config.yaml
n_layer: 11
d_model: 128
n_experts: 40
experts_per_token: 1
d_expert: 224
d_shared_expert: 0
activation: "swiglu"
moe_layers: [0, 1, 2, 3, 4, 5, 6, 7, 8, 9, 10]
router_score: "sigmoid"
normalize_top_k: false
routed_scale: 2.0
balance_loss: 0.00158
balance_bias: true
router_noise: 0.1
scale_expert_input: true
init_std_router: 0.00692
lr_router: 0.00137
vocab_size: 8192
norm: "rmsnorm"
norm_eps: 1e-05
tie_embeddings: true
optimizer: "soap_variant"
lr: 0.00895
beta1: 0.95
beta2: 0.98
grad_clip: 2.0
batch_tokens: 131072
seq_len: 1024
train_tokens: 610100000
steps: 4655
dataset: "wikipedia_en"
Below are experts of layer 3 (counted from 0) of a mixture-of-experts language model. Rows are named router (the router's row for the expert) and show model dimensions 0-127. Each number is 128 + 24 x the weight over its row's rms, rounded and kept within 0 to 255. Numbers have three digits each.
After each expert's rows: "mostly gets" lists some tokens that are sent to it at least half of the time; "comes before" lists some tokens at least twice as common just after its tokens as in all text. This comes from a sample of Wikipedia text that the model never trained on. Tokens count by the router's weight.

# expert 27
router:126148120106154136152150099113095193125167094133159078084121138162157117140138131127093086090124144136130115140136138096113138159106120163143104101134111135137100106117095149119106100110106129105131068141173120125142162116114112118151156135151088124142133168131123154135140120114133137099137125111119168115125119093145109140165156088108119096093135131116086127143126150128122091127046
mostly gets: "===", "==", " ==", " $", " ===", "===="
comes before: "\n", "See", "S", "=", "History", "C"

# expert 39
router:126129121097135124161174103083137174150125128143147057105098131153147079143091110114134122116125141164115103162149109097121144156119116159130115105165139127109100146126126162121115127117134079107121069137127143105144147103137146116121160124129123116149110148149104149109131114126135141136151091135104134126102105118141100169154117077106157118121206110097083115118082130121107104117106
mostly gets: " 0", " 1", " 7", " 6", " 3", " 2"
comes before: " |", "–", ".", ",", ";", ":"

# expert 0
router:133137104103139126144147124123127152123153126090149072114128170146152115150089115136131104097102104125109103136112103080101136160134140162163093084148144117111120121101093180091108121140156105122122116135172140110154125119108106112105156121092073091194143168164131131132127115130128164127146116098070143113111112133115104165119139122087138115106160107118109137147101149134103102140117
mostly gets: " Germany", " France", " China", "ford", "ville", "ova"
comes before: " |", ",", " (", "'s", ";", " City"

# expert 17
router:151123146074135136128135144118141161126146138127188060102131128152106101160133105153105112115136116135135128155123123111117169179139085156120086143123099141141132157101128129125150138137147126126108100123150132109127109113112114113142107121101118095142110161129105156168132107075139136075136126140084147129137107144119118159120159111103113113095135148096118109153130161132160042152081
mostly gets: "ers", "ors", "s", "ks", "ters", "ons"
comes before: ",", " of", ".", " and", " (", " in"

# expert 10
router:141109103087116109115151121079121129172154118148191104085112158150131124135116120154141115075133134130085134133148105110095152153091136149181132111120153162118113120122112147120105121101097092110138105150127082124179141140118143108144130117098115093154149186163128141162116120109121160100160127122120114088121084102140113138147116097079154105115158140091125125133108153119117124150145
mostly gets: " National", " School", " League", " County", " Party", " State"
comes before: " of", ",", " (", ":", " in", " School"

# expert 28
router:130132081105113126135141105126145156154147121105153059108120133162122101163128111140124129110091122165090120116129100090132152154136117162145092113158094126114090103112118151091123124093140091092125071116150136086165130100142148086117134122136098100136153154172127158136173095103129154135140113143123122094136099128082113146156126112098101125117178126123108135107088134116095107123128
mostly gets: "000", "00", "8", "6", "4", "7"
comes before: " |", ")", "%", ".", " (", "°"

# expert 36
router:128129145107101126133132098114136142137107107129157114098115145151148104168099079138082114113121135188121118133152135110104158152120152132129115122158093117122130151161143124124120081110139116104108116151108139054120143139101153122132143104108129104137103167173132146141132092071144141119173125146111131068136106146158125149144163109120151084106173128082116119132134153066140120110132
mostly gets: " in", " for", " at", " on", " as", " during"
comes before: " the", " a", " his", " an", " well", " their"

# expert 31
router:137136130086120099116135115129132133140133078111140118103110151127152121136104116114128121086132116139135108127125113111131165125147105162139105077153138129149142114134115142114109110138099094123081109154127121101152148113139104129119119082101115120145160175198120176169164092131112140137120107109141131083123118104132110208124155134086108141120191116112103141117116136111114080152080
mostly gets: "ically", "ity", "ially", "acter", "ino", "ications"
comes before: ",", " of", ".", " and", " in", " to"

# expert 9
router:110131116123136133152141113095117130130119118111145106119096117157113121165098095127156102112122096135127098126162149128148157128126138214147123095154099143131125125149124134131112134111151127100125100145123118134149148119115099129127123136092052110171136151193153154133153098067132145135136122150121107107125109130142096173116128099110125093108191108097080133146128161128138078115118
mostly gets: " that", " who", " which", " but", " while", " after"
comes before: " the", " he", " it", " that", " to", " they"

# expert 33
router:124121139118099131146126085075122176135116139100140110118102187141112099133115082146133107103111130141104109139151128124121185148116142163118124121112084125144115139156114157110119102095115133137103111125119137089119113123091146082114141097095118101137130177149151149127163082071153128107161119137104132091118096088097128134125133125105152072107185131111099142144100145115141118130105
mostly gets: " of", " by", " from", " via", " into", "from"
comes before: " the", " a", " his", " its", " birth", " this"

# expert 5
router:112148118113125155129146117121103137158132119136193105073149130137152099155096134128121088110096128112112109117104129117103139156140097198124115127131109130133110092117115133062137102102098080128119093125142132110184148101109102120122157133109099116135128156166105170132134131108114149133134112127095134105130085106098103179141141092123149115127175154081108158144122163114121111137110
mostly gets: " film", " album", " music", " Film", " Music", " television"
comes before: ",", " of", ":", " in", " (", " and"

# expert 6
router:131128129088118145144153130121115129109158139129196100120140155127108112133106112104125128110122119175140118121155105114157177131151086189133074118145145188147084143157096142064118098113114087118104107135146096125151135120153113110149121118115133134145153165163145149169123096128128194127130142134141130110076104098118118142135141099095122114120152103149092138128112151129119119133116
mostly gets: " area", " town", " River", " village", " line", " species"
comes before: " of", ".", ",", " in", " was", " and"

# expert 20
router:130126143086143148123134111103103186155120118101144086089120144163138117123110109140112141080117120121116106129157099121123157140128133153171100132154089164118143145150092178092138102102139103124123110131125108091137135090102091090124142128091073116164126183138133184156177117110146138133129109136109133113143113135144116153118166107089095121124165115104118148151091157114127112120118
mostly gets: ")", "}", "),", "\",", "]", ".)"
comes before: "\n", " |", " The", " He", " (", " In"

# expert 38
router:125132137096100141145169106106141136153122087142135095121136178163110069137112113151107137100118119131126102134120109122110148145119083146171128123164090164097128134149109139070113113127160104140115090112110125128170145092138079110129126098130100100168161200170150141148159125136127124112139131141135124119121119138136120138115115072112097104115151135105109107099117150088134091098122
mostly gets: " is", " be", " was", " were", " are", " had"
comes before: " a", " been", " also", " not", " an", " the"

# expert 16
router:137151106094096099125158114148120119170134129125179102103124103126139109156146146132118120113088115164103125119169100140123172134137106173190131111135109140130130150124087136108106128135112132127143113137109079117173168136109120118130142095078083151120122154176105146165121120094150166141132134116133170087129108078154115154133128096112086080113135101110108151148102130121114114133109
mostly gets: " death", " son", "hip", " period", " stand", " father"
comes before: "s", " of", "ed", "ing", ",", " in"

# expert 32
router:125116086092120117119134123134147131173141110152155099100103126140135120153141093110107130104137093134148092119106132122144170142121086182163141087140115120174114110106110154128146114134128095143094116091149104121146179104116138120111138075095106095155137158137152163151134105093156146092148130140122121132106099081126107135140108084075153150134165157121109121108130153125117111100083
mostly gets: "ate", "ating", "ated", "ment", "ected", "ving"
comes before: " to", " the", " in", " of", " by", " with"

# expert 14
router:147117103103147134114129122137158123146114107157147079109128147148146112175107107129099090096111114109105115130113129089107143133136102148185116126117143109100137132149078138103143123134154095128113082116172111150126124083140126114141136112114122116147121180163142145144140129111117190142155084138110106088110089098158140149122145092103137082081134151123129098147125159067128100114115
mostly gets: " won", " played", " held", " served", " received", " died"
comes before: " in", " by", " as", " the", " to", " a"

# expert 34
router:125104108106125138135149108125128129129121124108146085117088123175106076146126094135099135062114126159117121152128114100154147128143115149132126129133144155107116123123124154110131108102108126103145068130128099110155124099123125056153140103131092082122134133152101157146159092119171166129188153113123159113085108131121107198118113119109115130105166130113085136141150133113130116153114
mostly gets: " February", " September", "born", " 1990", " 189", "197"
comes before: ")", ".", "–", ",", "),", "th"